python train.py --num_hidden_layers=8 --hidden_size=160 --n_experts=16 --experts_per_token=1 --d_expert=352 --d_shared_expert=0 --hidden_act="tanh_gelu" --moe_layers=[0, 1, 2, 3, 4, 5, 6, 7] --router_score="softmax" --normalize_top_k=false --routed_scale=6.19 --balance_loss=0.00289 --balance_bias=false --router_z_loss=0.001 --init_std_router=0.0273 --lr_router=0.00144 --num_attention_heads=5 --num_key_value_heads=5 --head_dim=32 --vocab_size=16384 --norm="rmsnorm" --norm_place="out" --norm_eps=1e-05 --positions="rope" --rope_theta=56700.0 --rope_fraction=1.0 --qk_norm=true --attn_scale=0.177 --tie_word_embeddings=false --parallel_block=false --init="normal" --init_std_qkv=0.0431 --init_std_o=0.0108 --init_std_up=0.0431 --init_std_down=0.00538 --optimizer="adam_atan2" --learning_rate=0.00266 --beta1=0.95 --beta2=0.95 --weight_decay=0.085 --lr_head=0.00748 --warmup_steps=416 --schedule="wsd" --decay_fraction=0.55 --decay_shape="linear" --final_lr_fraction=0.0 --batch_tokens=65536 --max_seq_len=256 --doc_mask=false --train_tokens=331500000 --max_steps=5059 --dataset="wikipedia_en"
Below are experts of layer 3 (counted from 0) of a mixture-of-experts language model. Rows are named router (the router's row for the expert), down (a neuron's output weights, with its number) and show model dimensions 32-63. Each number is 128 + 24 x the weight over its row's rms, rounded and kept within 0 to 255. Numbers have three digits each.
Before each expert's rows: a language model's description of what the expert responds to. This comes from a sample of Wikipedia text that the model never trained on.

# expert 8
What it handles: Word pieces ending in a comma (ers, s, 2,), table pipes and line breaks, and nouns like unit, term, form, regiment.
router:104111143106108157096137124172161158145160145140081103154123114099151139155099086148162089127150
down0:120103148141121126156125121097140152141121123131160121116100136127156133114159126153115127151110
down1:108120131112144132129107144098114127134127146157107135152163157149145150148158134095186158142171
down2:093143124113113151107103111110172107088144124169151109147108161111119162152172120178104122135156
down3:132130127134118124117132130162150118115114112144121122127119132087134118126110092161117113136143
down4:123119173111161132127098158081145087142110108123131157114143144122141125130148148140110073154152
down5:165124119119142133094137135095110160127108123132144120116107129160119114147119102144177145127097
down6:149115137144129120118056122126157147120116174127094096174130155102144172161152110089189151148124
down7:131124143129126121128103138146128123113138095084100152156141113109125123138155146162113149152158
down8:124162116141138142120096132152142136143131081140127103174110138148138165137106106117113121133103
down9:170124118093153121146114036137130115091119123109094103137148136118176167136140106114128159134148
down10:120106153100136150168121126139124092122122131147123138147132112113103137133151081123115128127124
down11:130137096140131152149159151107099141127111075136163135125158155145126181107124073150140125134192
down12:124132091099128124137117103138121122100077161132080120148070111108140122114105173097149154099113
down13:108120130181107137121140144114145155156101133118126104116117146141130093090153127145136136140119
down14:137132107127130169149115141118137119133122132177140129158095129149098155153147148113157122148150
down15:145127118151116107143145114113092126134127102108130103133118127080114100132170107119089123132135
down16:137146129116096148147118129135147153152135117136120079152110161107163136110134102156130123117134
down17:175118140125127111172113114138118126116134145121150116127107155124130120132154129113128143119161
down18:130139128134110141088110138138154153128131110140107129109149112135153159118159115126116118160148
down19:108094153095157122137138164131111151126149137086132102134081096128128106101131101097118126159128
down20:063143139147150102097147130092080107146168129120135111106142120106127099143165148149104110103077
down21:114143111139131122142125095121112118136152113119184102110125110183132151119147170147113105153138
down22:128075122140084149138132141102144145111137125135108162110113115170105103110102136152114106114106
down23:089147117132114098108172117149160118091147187140120146128170142129116078187152138094105172112087
down24:141110122153112144152128155086117113126137102140090142124098145132124087122101133119121110128121
down25:129128104110129113119115126135121140147143150153137112150109124132139121129126131136162110109145
down26:123129138122122140096146114132124158068141116088157163122138135155128132099115113128138144152126
down27:174167116144123113135120098138108137146134117159126118130127165110149128141140131125144136107121
down28:132112086141113138128133122125130169149117125154108145124126123135154099134136123130139119126125
down29:146132145144103114080055168121139166133112179134104081149153163134135199138110152086108150068167
down30:149130120078111094134106156124120105140079119090143128155158161168119146117137156082123139158128
down31:191185150127152153150141126115136086135152119150170131110124133122154136078145132098088133161169
down32:129159119125135106118134144106135172111119121146122132124106100126142087113125131126108158139102
down33:105140129131130114168122110122146140132124153151147145151130124109122153123125134099139158103145
down34:104124140111128125106096106147132152140146133136121133184142122123148162107119148135149098140120
down35:150129110132156117119168118107146105073120141157135152148119124122158138118094126063154155130082
down36:119112119121071117113138148141133117116116137120146108120114144148140107105166133107110140129123
down37:148119136181117098174107136143143136132125116107102119125090108113150118144138109136127153144173
down38:152131109133129103151123131145138097130127181117169113123127155116122123141149113148135139148107
down39:142137135121153109160129140136109150170118099148160110110119132074152143125133164117126129167134
down40:141127097119117142104149103112179126114132121122147150128190180101135104182109160120122136127117
down41:147125082145126113143150124112125129108117130141144138144131144119140165100130125130148131169141
down42:113114129130146141122129127115141153155139187142149064115087094103140152164113112128103133119105
down43:177124124162127127128161128124150122092101136132115125098112103125129088134141146136171126118133
down44:135118132098107111124092152101088107113117103135128114133166130107110093151154137128087150151148
down45:113151143142115103135146137114137159140168095119093177088099123159131151142093097139115119163135
down46:118110099154141167094134131112125136159097152131144168082133105130104139136134128126144118140135
down47:146111140147137149131127126141124153114124112088145134160142101166138143138112065090109120170123
down48:098101102128169128114155099126121108101136140110144134144150172115116121140112127136105114114121
down49:120118118136147131124101123156123132127088115144148138111085133141133135154097148118119116183132
down50:150136131102093162140109135122170125139120153132138154133135094134144126132119134113136132130142
down51:147117107146157134098132116144135141113148124123146114109138144117109146122155095114150137106139
down52:126123130135122144101183106123098138135143123102136163090174111132122089151111119139153088137126
down53:128115101099129115141129138157098162188111102091120149114151175148104122134160136167117133101130
down54:125117133127115133104131115166151130145122123117125124145106129101135170118115127139144112132119
down55:158117161119152118103141165098133098104121169086094166100113136156113126166150171114118144127112
down56:085140119151145096095116091123161159101085122150157141120135116113122103149148124140167136145137
down57:104115180137150108087140122129097144096120131116098104134144128134095118085094103114135100126109
down58:168083144115137157119147142121134115149116126117119139077184142132140129122153165131180154159127
down59:122087131143118103135166150120176110112083122132104152145119115146132097081122135141122186133131
down60:117117128116131119146082088084104165144141111125133141130111100127125122110089119127144143137152
down61:143112155144174136106112173139139163104137163108133104122131141099057109104144132157130126093142
down62:120149126156096140093133184139119109097165142138106084168126150140115134127127141107126132126090
down63:157183119142166117136126110144133102115132128110140130145098140124169120157106139070155174126143
down64:127145113099143090074100125115104099149101173146099153093069140102101105124120133121123103154148
down65:132136136128117154116099104116094119095145134109127167077142114099151124125108119106145108064105
down66:115138135162142117114155135127124124134163124105115091142144108102090121127139110116069127137163
down67:127117103152133122143174182119158136114141133125120130128127108147174124110096093069171148083144
down68:165103139151172107100139110124137115116113212069126130163139122100135123150158126094137100097120
down69:135160103200096156156108138174146171112128146150156135134114150132122140155107132133118143151169
down70:139140108133142123100092116088106111119175096141094122130096147156089164154120121120102115124134
down71:173136152146132112128119129136165112097163136114104113158122141158150130132133112153141121104109
down72:138115143111126152099147151097149155103129171123132114138091149119118119130168159161141096137115
down73:139116150136101133145115133115130109138134124103151173111157145133149132106162128150141160127102
down74:127116085179130108138185156147126129134133100126136126070108110140130114112154147116156114124132
down75:096140152096120106125112131089119123136136102105117152110187153128133092119174166148133115124102
down76:117119125094121142154109091080131119151097074102137090163151158094123124080129110157103133169094
down77:142151107156108115108115043144129123142131186111140156102114130093130104116086163136174129079127
down78:112139115102125149120138066163104133128129138111104159111186127165130087140149185169158105104147
down79:141171116121127165172121111145162126148094120165127127144118143142164080154151117114102136143140
down80:103121116101117132127137087151136120131109144160130105143129120115117147107117139143129146152117
down81:100105142143137114161110142153128104114102113111162143114066118121129140142099096121088131137120
down82:137173144100098096149113132162099089091129110129119094135124124141140110146153144146135123134185
down83:129121130159149125147131132075114156134148095127122127139140146130121104134102157150091149155121
down84:117145116125097143116118118155154141131135111143103108157122104102147151122133118137116104124106
down85:166116082118124143114133121136119148131153122087164125137138117096124107136130138132113132106098
down86:124133121143100148112144109128103159139132085093170119142153121136118118115149089183086153131146
down87:167145155127114129104134135140121153087154129168118124110177124099106093143172129134132102153139
down88:097118108114117106132137069138105139133109150059113109133165168162129096129157139108095109145087
down89:202115115107127111112113127101112148126145100160171058180147126126166120138113099102132148094125
down90:160135096122137121139126098088158089111149147136108165106129125151143120160116076121136125146118
down91:112133123143127134111130116108128108118160110182152103102118157127114098135143128127144138119120
down92:135156116116157154116150082122109124129094155112132091122162094113172141137143125106164125150177
down93:119146130109107129127129137104135117121133147136130134128133130125127096124116159135127120129138
down94:097098142103130106115169137104113123125149146125088112099141142118089102128119119148124130137082
down95:163130102111128105162133108102122143095127145080156134122075137099092117105130132133160103099088
down96:151141142136134118102166129159134100092097128163121122139135138169152126101141118125120133162117
down97:154148103179119139112090128105138123148163111106139130137102163125135178129135110142127129119175
down98:139100122125078125108134102150134111169130118118116094117097127149128137124145130129141112144121
down99:117098116076093127121105131149169129132098129112085101135093106144109116128151167137120111121100
down100:119097097137131151125103152123073151119138135087119113105108117151115153146108093142135112094104
down101:166136159125100159131107109106151116165121137170143159115121128131137122130139110107145149164147
down102:114192117118144110165111117144133117115143154135133073094123122158113150144091113159087143120111
down103:128126125163116103128150116165131123124135155132107110112129095121135105110134102115141122143089
down104:123125110142128109148154179135123144170130133122161097087123158141128102115116138134116123130162
down105:089118112136135131084172143125111132119126171134151107124115139161144139147087136151128166161111
down106:166131102097132147153131141102144092116081159118108154186101123149128127146076116134122159110110
down107:128127136151172151167140154146121141164106134150096107137136127112138143150156102108117130133109
down108:149127139182095131120100138153095127114145106129146116069071142116109115092124145117119131171101
down109:145106127124099129120117139108140168142135123133114105127150128125106103122169119126100108121107
down110:115144146151119135123190125077108106120125174122147107090158122150167091148117196104145107126148
down111:158151117090180108159110150133132107154129125117114116167138116142119167138111107116128140134130
down112:120114132116136119162095118109143184099134143130090093153115114155111111121133157131119131054170
down113:094104139097144134109158121103152099088119141152095124139152141156092170138164130108139126117085
down114:181126087153099117135149146141078165132149141157125112090120162141123102137119116105154134119126
down115:136115159142076168119097134122118182164112136142118158111101135119098116126145106134157126098122
down116:100128147133102153140098125124167135079121123129153119111158151163129149130142135141092107138118
down117:117116144166113114142109119144085112122158125131099114112177185141152116170145142126133120141130
down118:116143129133102111116164133137133132151133100161161106142131147131114126130099133115141143115118
down119:129113078159166130099146159123100127101123130142119118132179205128129110135147080103092161167159
down120:087125140124103093128141126124153140158091111118142147129094145169113146142152132123104121149111
down121:119175140073111143124117137086140154141171116109128166095106103120119118135149154145097135079117
down122:125158122087126141166132176130117080130128161106086132103128099124151090111143100151111136133117
down123:133110101147138168129162137151120109098133170163144096130131115155134148123141118107117139103131
down124:161124126142154117099099193136106170119100179158125133143182124110122180188113114102141131149132
down125:104102124124143132130134107121150134076169144103153109109119133114117119117105132145062130114131
down126:172146145095144145122096118134142169161129111122129114113107119111099110160118109187107176158131
down127:109101119148149145115139099105114147130147136145149137126177153160107149137127094118115131165103
down128:107134132179103115137153131127127158158136113141134107144147106124138144167118109112101125137169
down129:133187101127156091106124122079111110110138155133145102134161129146154119149094100127134150082137
down130:132103115099138133129138134119123100143118163101128165117077133114079116134126105143126138125143
down131:126161117146137119133124147150162136134170114113139119139130127100133152181142129072099158121162
down132:111129130108143133122123116121113139131130123120121116150137131112115123123121143135135113117121
down133:134067141190116147153099138108137105170109129140118118099112178146137136091135142089164158123113
down134:163110111125142124135138124134165103126149112153163127087124117125092142125081127126118147144153
down135:120144122124125116164128137132160134130104131137145133117138110106139128125127151143156140139135
down136:152119142188113107144110104132113147101135100073149074129130126122114115166146115152123135107115
down137:140146149144108119127077134112171161139118139128114134120109087144144088138097144118083132144159
down138:134128139127143100130099105112144140132121173101143119122129135081129163140131153152115164142159
down139:150113159118103147164159132137125118099125136107126123157103095092184107104145142128130097104110
down140:114107128127133148102154136115108137106161126149111090118134129163089132124090122121127102116147
down141:139183144127124161162107124103090107143127147106121139154117156138149125117117121183137116153130
down142:116168098147152137133126135120140153098111157119115105112134092139132157127130101114121146126136
down143:160139143100094082143147098103092123106120137133108134168133147140100106097169175145132127128110
down144:148139100111135170099160136092089134125104151074095138144157131125106090161172149164129126104103
down145:167118117111123098133139126124132104142098167089104141110110152116135123117129120087092165124145
down146:140159092111078108122131111130128131155104088109150094152107136147137131092089142078106158109156
down147:158156158136141132115095136126128127119137112162123155149130123134120102168160128116064110165146
down148:122133129128109133131114123140142132124125137117144128120111130115144135135113095129126117123127
down149:129116148135128104094106138173170087126115134107152137155123084129129114153161103101096074151093
down150:123135116126125072112151109176114119112125133122160151195106102140135114109117158127133117167096
down151:136105129133131116131085097143197123169127134135124131160118111115133140104120131113134154112138
down152:147169105107087142139122118120128126127129123134115147141146105137122102116116145133138151088117
down153:152115117126151122131130122153123134127118115109137116140133138159109121111162134119123125108126
down154:120106118157128143114108096134100111088118125125147095109091105091123112145140146119143111159123
down155:128110109153073152153120146129141108114081114106133103135112114134138146133114106088089138131137
down156:118127144113110123127096118135118114122109109146126164142143151177166142153151158119091109136128
down157:141153141133114099156092129083140138117129099139136128129152150141139163100090099166169149127138
down158:144121090158130094148138104136146136123098163166123109150110147143165153173131136091118155119142
down159:132103146107101149141143084142163056116120159134112118155139154131114112114120126132084166129111
down160:132103156100128103099137087093110103113150130106119122126126140118111120133165136105094131120120
down161:126124124108140146128146137165142132108114135121123091130067142118100109132108172144096145111090
down162:104094152114104085133149154090113119139154153110113162124130128129073088133134140152136134099136
down163:145145145154133109100126122172151116135131118118110107127116123133105138149116078106093093132128
down164:136158112147125131136098133155118136094119088125107126156159146141113153100141164106090116124129
down165:177131129153108125147127152121130159160160170082173094129125151158092111167170142140143122169118
down166:161104069161142105163136117119099137130135121154120189147125120115132126147160158102127096108104
down167:151096125146117127116116105107164144108113122173111173169139126108149151114127122138135138134128
down168:101134113128109138173188135142133064116108138123105119116101098133121111110120099131168136099136
down169:118148147131097136097117115138155156143123133096102113111090107105107130137171118109111158131168
down170:154127117089157140136117113136124119108130142144081159159122135161140115102123129139170145140115
down171:140123145108148147161136117155118117139081149101131117093120125106135106135120144137159118097129
down172:131083121168149133116128128114114133097095109111121096118106129150087133095116101117154144091142
down173:146163123115099132108167132118126145137151148128105142147138127140121148135120162094143173103154
down174:144165143158143118117120147076102127091129134142086065138163137114144123131113139108151144121135
down175:150146129134133150115151136128128150126104146132160132132140119139123116119132144122120131143125
down176:154148124105113102101125068160130116135108088112136150115132115144150109119125164127121123128113
down177:179152139110112110121139116136109122156116166091143173146094133150120140117137147133121120130091
down178:108180100107116154157173128102150144171168101106133160093148122172117118099113126109096110157086
down179:136126143185115145119101113124140119147081143131145118124143136126131163165119142090117161174127
down180:135134124112147139164151086139108150108121100135166127155164120127130138125098121125150110129131
down181:159134149125139133118117140134129119112112141155126139127171120133110135124129120120147131105134
down182:114130098100139143124126143126126148162111121126133136106080145121112114124101114123138143092138
down183:144162145102140166122163137081146138121141150122127097136125159149136136133125109102110138155098
down184:129109103118125153124150088153142119112119171118131102139105165125114124130124102151118119145117
down185:138111134104169093121143119138067154107073087080097145106122099126116136103093148107129109136139
down186:106134107108113169167144167091106157132158114092126141161134111141111103128107138166147129108152
down187:131100163182096131114085125137116143153137094145061123165147115085107115122129112088107169152143
down188:153130161162145125116100165132124200115120080110109121108142127143146127167103110133126105149162
down189:148173139124139127114148132122130147171094115147122080115177127092161107096116092132170142147085
down190:170168156184102173152134142135117142099157107109122102137126096093104109118105103123144129135086
down191:158143115141172126120124155100140123117164145084092137092108137123113106123129144105152155112096
down192:148105170113164106134107147136079139139139129102141148106129141145141144135137131089142148099157
down193:134111106101139093137119088087127121122106110112135134131115146113130117113129100144091147163116
down194:134171135111139108161093107194129093164164146158090106152121152156145137127147143176146146101094
down195:074127129097111131120125128119144107114129135131121136167094126108126139131091126112145135100154
down196:115115131123173123110145129117126159139104132158149117149172123082117126134097108100122132138160
down197:132112152150148145103140130147141132141125119154125188114182120113151114099116124138132157137118
down198:126139095155123134120156174170129116109160115106088145156117142172180130145107109127134092150147
down199:118130142136142122112112135161123123116109177093149110124118168139143124113085127121108128079090
down200:119122149094072109147134129161150127103140097133126101096118162128135143120132120144145103139118
down201:126157073145156124129095083135143128115149161094116118122120109136148149145175114121135171142136
down202:142134138148143105109123159113181125126134110120124097166131142111153180149131140140137102126144
down203:126142126147144149141127087137150138146116120164169115124142139119126126135125127110140108143122
down204:121149093124132137162127134157144107136097119152135107141121092140138135094143152112122139122140
down205:137136129126116099118132101166136113151123089145116102082122121125133135110123127147129106158171
down206:169112082146132127124117124160144117128127095130149144097090092080171134125114173126150133138162
down207:128114135128159159141107144133099111118149114108111136101074127100145140154183132112147126112147
down208:093140124151128149149163138108124109118141157123123140117084125139136115133103136151118101112130
down209:128089108141092145131097123126097098109111116143077137099165123185099123123136140109099091088118
down210:132142091094196137131158065161115093100091145107101089131185083125130137098097096162135084106076
down211:163147144151148137142123095123157109150084142125153125144108143123146111120149107148135149151102
down212:124108101146168146128130110116099119148124131109138124090156163143129157114123117091178140128108
down213:138141114101113144119116128127160100132114171142151141094108112128165104129134119100147161117117
down214:146130079121139099119144141125123138062081168145097153167156099103107165187068151111128177101114
down215:102109120132134118103131138126117128137141137163132110130116125133112128124131135125137147140138
down216:108135163118177111157133126109111143125138105125105143122186128097110158135111125157122116129135
down217:101070128163130131102109144146127141128115124089126124117101109111093151128178099116160145114126
down218:152157155150103163128137126133113148097110143152093183111138117117132103114140157117152184135137
down219:166132108128154154164157112157128122132134112130104087088145132146104101118176131166124104110118
down220:125126119151147128143135139121126151143108120128104149114115137137115144137111106119147126135127
down221:132103130109130138122154098139126132145102125120168129120119117067150130115120120130131132175085
down222:150128180146102176112110141124109118102087113127112105104096151111135110124118133099122174111149
down223:106067100114142112121167131131139131133119113118113114116146091086110109138140133118107174165119
down224:142123094121137121104163128121108150090125157144110103132137162103149137142214125108132131091132
down225:130115138103127124110086184143144132149110142103137131107116122129111139132114071096146155117098
down226:149121141159156153121124097142123114149081134101153100109113128135130139149138111116119147129134
down227:135110128127155121122139085120123144098109130149158095118158107126152120123151122112112137103122
down228:122130149126137119125165144123132123137161115139145135121123098142140127096147111130159099142102
down229:112114123106122130100138102129114095148130155134137143124099132111128131115112134115154130093105
down230:117156107111128124108108101103135145107135129120123079127139125168114126082116069103122149152105
down231:123158136107137148159151121075085124150123097088142128114127091140137144153117141143147112130111
down232:142102125138167118116122171102107089120140143091106158087131116159129156128139152139104081139106
down233:124127145123122081087125129146143179087122114095106139144140177136126135125116141105149110148123
down234:124160096108132120151152116135132161096174136111115150128076126122169121139125100143159171136132
down235:119145115131143131122123114134140122137114151138156142118136115111117108132115134119143144110128
down236:101146133142170132130122132121157133115137095123163091150161124119112158117113137162151178122117
down237:111133100137129139148113110151099134088143106136135113144147128153149125154149127131146140138166
down238:141112118166100108105108098113165130160123145130102166142131125138124116104172133111127123112115
down239:147154106166107123158103133133175142100102101148165099141089114114145149129082102099130159123135
down240:104128108102126112118145116070080114121155129136138109133167103129135155115109187113101112138168
down241:138114141137122161157149151136147145115142144142116104108149104171119159122129131110136177124152
down242:100132157143114144101131159119095140150106168107133156132069101097125110101133101119118108091113
down243:122146166143108102167139135162088110135127207131146155124148151078123146151091122089119171135125
down244:146117092138124115126136090151147128126142143157128112131128141171136133138108145125133143114122
down245:134096141114118168150165104084107177133124125086141130108104137176154157130164116114124128102145
down246:119112143099122155134138116069122068108134155123138131147121109143149135177116124116085123123127
down247:163103122126118136079145139095092162094151108117149125154120151123098106132121134100115097124094
down248:108139102137162146108154118135144109175150098146114110173121145134131167130125101163147129144127
down249:125105120170135120134147147118114091098136157168120137113142154070135143121149145116111144141166
down250:122134157143126105143106147154142128069206123131158118152114135130152163133166131131183168123123
down251:140116130138155091147127142109111137116144138089122099094110139125120127108111159143111128138124
down252:140103157110107137155096102106129093102121116154148089165156162118165136152141142108095117144105
down253:117139097083090147126105108115118134080109064133111113115152155157081102103133123151119119139143
down254:160126125129120098112129137084157152149112138128145099129134150111133122143120106130135138110147
down255:133098104123144122137123087105077147121148149120120132121114146110132175140149096157123131084104
down256:143106141143174124139130153146158135170129135113115172149166107157129137142127117123136153118124
down257:116070119136161154102101107112144129131096142130138134179118110092137110159119131123156141166115
down258:144145115077136105125134107146095118120074138140118116135115135134137113121127106135075141106152
down259:115120149118129170144115092108126163119083151145166147105143118144117134149112140116125103124115
down260:118159146143147107164150117153151128153103136145150116102169102104135092138147160116142133145102
down261:106157093099107133117135117107132119093136111142152132150161085136151149082157133087138109191117
down262:133115117146152164149129139132116128123149126162136114111158112133145140123087098151153129117152
down263:141113155090136108123170146135137145126103124129127119130151143140130119146119130112154124135139
down264:106120129140080065104144094146154111095159093132163107124153130108119144141078091109109144129101
down265:172123149168154124148142140116115138131106120097100170121109121151138120152106147116169159133135
down266:098176145114113106120119131134095097127128111175118132125150167160108127126092125101167106137119
down267:124123132129160113157128156147145118123126132085150094115104150161143127136099119138136116118158
down268:139123120136119137168164114133112146106154126119137133156162146126116127154116090148127108082176
down269:150123123107092128093144096099124144099123127147123117134130114120119097104123073142138150129116
down270:127089104121147100113153166134112170126145099117135122082151137130124098138099122163101155159118
down271:117122071153127138141168146144121146140117124103103161116140137116130136108118128112175098144118
down272:138111128140098130128157132096107152113150150114126175110132132142100099126137127127135067150097
down273:133129141140108131144120087167115169118119135165120160103142121154057129095127130147119183124143
down274:132149109090122143141103111120121121120095148123127108107110141115101139114131101111140136087112
down275:125133077109155134128149120148101077128123145104133150124133115150127106144156131110138105096119
down276:123122119137148114147155128134111158103147134089102166110137094182144146109130107151103139130132
down277:123128089119112144114138081115087109122105131141161101088150133111127126144189148134107104098102
down278:134129096112138098109137141100126100121091160141126142106133100150112141130112174133115142127125
down279:134141115150127098137113133144147135137145134146158127125077104145123096108125150167142148139133
down280:123129124123129139106129150129149142157124158110108114162126120127155148130141139118122118135155
down281:099128141144106144158128132142127105109145126143144095147118126124152139118135143106103120124145
down282:130122117123111081132123140102121136147112113096112176167154145131158110129113135144155126106097
down283:115138148142147105183141178137131131073171097137116139120113110126119142138125087145086091154122
down284:139105137121102143101108105132110118117134143109165144117144084160134141112101095100072166093156
down285:117099115097111123138135156096123157123165137145112170113118093138133100090169145150114159104151
down286:111100123109125141133148115152146115107133123134134166123127108154131148125147102098156116137098
down287:147114162107106158136106073158101141122096115127119122124134097108117123148141127121117090128135
down288:140143130128116137126121123119134141135119150126127138121144141117130118134126128126138125128119
down289:112079104125126100117123102132156129112135152128123182140166143108174108132172122110116141129116
down290:167124159138103157153139135125105104108138115134110128150129094111107116161137139151128152136137
down291:093081103147102134183126167115142157124114098093124131097136108158148114085094128129137101201108
down292:117136140126133090136134123090118167118116159147123143072121156102153155129163125140156121101134
down293:145136105109084129114108108145159147098168134159115132111144108124117075141148120124092159081142
down294:149142140113083132145121143135171122152118141147174148116134128120163134094133106094173159146154
down295:131124134143140133100096148118081099127104119167140183158121152154093142098086157082117127110129
down296:125168131121153101095136155148166117133079137121104143122125132129089149131155114106118168154120
down297:080098131112118138121133112134117138156134125171160151071098129122114078097090131078158115121131
down298:114134127124128115123125164122108097106179138089106135134123111161080075142150143130127102125157
down299:118126145127135161125154127136111133142095144117148151100110085119135113100114168142147099154098
down300:131106110128120129157143141127133133093128141127150132175106111115130145169136164129135136148128
down301:117120103121112106137172109166137120154159141147147116124154164096105127120137123158112174127135
down302:143109136120102087147161120125100124134158093128166136131159166146136070089177136140139120156143
down303:106125147122129110111074164109141158124163098148135151098116123116138143126175113165131133178149
down304:116133132162098119119138134173116114135150108162162118107161140141118131142157136119144114120121
down305:126158144100129169156139125084086111132124120140115126139139105109141115165161120178134075126144
down306:120132108118110148137094119121137138123116144145147138115115170149118125171129160155117120116156
down307:097141114087127129115147117120105087137140149144121175159096126141126123136111120105141132109138
down308:161082099112145130152147155125124091169105124154113115117085142150104145110188133136130119138095
down309:113092120130112074120110143118117134135156185101168161131111160128128106138160111143159140120149
down310:134151150115080138132106114112138126109114153129139097137112181126094132159132135164145127154121
down311:147130140124122137114139131126149131144112145117145147121153095130144100128141129132130145141129
down312:090137098168098110098149129144124148085115118096158116147115116080076150080169163148123132105122
down313:119142121114085115107099126141131150107117135107134147136125142081113120139132151118129131131160
down314:123116112166155160175103095099110162162139127114154131149110147119122129143140135159075129152147
down315:162117142105117116099111150143138163176099158111102146134147129108123108139122177140103130139126
down316:126100130152121118140119146146120143172111119093158105135092149145113166155117121136139106160084
down317:118121087084109144110139135132114132107067058124082132089124129109121166119152139117076125116149
down318:137133116137162123147143110100110112107124115157120110127107141127156149160088113179154118116114
down319:088136129139138140129111135114174153123117113124115185087167111089116074125100128100130169139135
down320:151107123104127123119138130115117111130116143091134132135138143128117133147099143100157128127097
down321:164160163158120144181091147132148162108124111132129103141138145134125107128087133142123119135156
down322:126132106110139108166152168115162132118127124095149170121114118133113100140169156119143112155156
down323:139135090119111123114123149103127058111165144125121133078130110098093142116150162106100171090086
down324:116120131153121135152106141127102118119135117129127143148092134136124144132153108141108123116166
down325:130138121106133137170118128139166114119100186053096136135063103109141130093093142142133149163108
down326:114131139125152121161147120123123154100133156113134098181092120119135147136115092125126159107087
down327:157110147130099150083122158135114142083139131138135141122161137118137116148132136120134140127135
down328:150115151145170151142094122111141121121113150124110129071111136150098122161161115141140149152114
down329:079150175116142162132181123160120103100149131126100134136138118146147119129172123161103131094120
down330:152116140111149081113150115119157140119095178125141110109141123098132086119155141116139144124196
down331:162120150141103123133118167141129140088123142111142121154101164167128124128152139137112125123128
down332:165126111146113133121140153130137107152109099114146126109115098178129107163139135148102112133130
down333:156135152146134099132127101156161153109132139127119152118170137154141153131182124111144115123149
down334:164138152137152133136138141093166096146135085161155130115173139139103132162138095102122144150093
down335:140132135118109149149153142136138115114124159162142138111132109130141101128120131125145126134150
down336:148135145129172144139137152121142117103141121141148086111134127136118128104131109139134107115080
down337:106118106128126096177144169136175106112078145100123157109101112161136102095081118106118098100095
down338:117108142173135128111090165176131096129156160120141125146109120125170176110078115134140176099138
down339:135114149138122093158133113129119162110121153093128112127137128124116106129133142152146125121113
down340:122142141131132119140108087117152114135132142128149142131124141115130092152149153151137143156091
down341:105114129118121140135143115135132111164115141121098120138113131132147111142101159145161151133098
down342:113089123143134147136169181164115100132152128130145179114132125171098146109126123080142108159089
down343:155134179143101108085119154133091151117146136146127139182139144116108125137070157157092112165113
down344:121135129130110123138097113114138137092146145154120126127131148109135093137116087148145122150136
down345:110137112134143060138147129114144144123119148084105135133153137136132137124109164133135123118111
down346:136114115141123139162167127135121110103133100100109139111132149154133113107110133073115116134138
down347:156157109120140128141145116132136161114110123127156117098162147129134129105140125126152106149146
down348:146105132129128155166146147182100125143139134123116121124094121125129151093120107139102109170118
down349:157158120111119129108112087101112112138076114135136117122101129125129122123125136115130108123112
down350:160116135137107127145145099111111141126126120165156117121135125155145110110142137116118135143138
down351:184163149114134139144131142134135158122145122135110140149145096071099081093134107099075128137135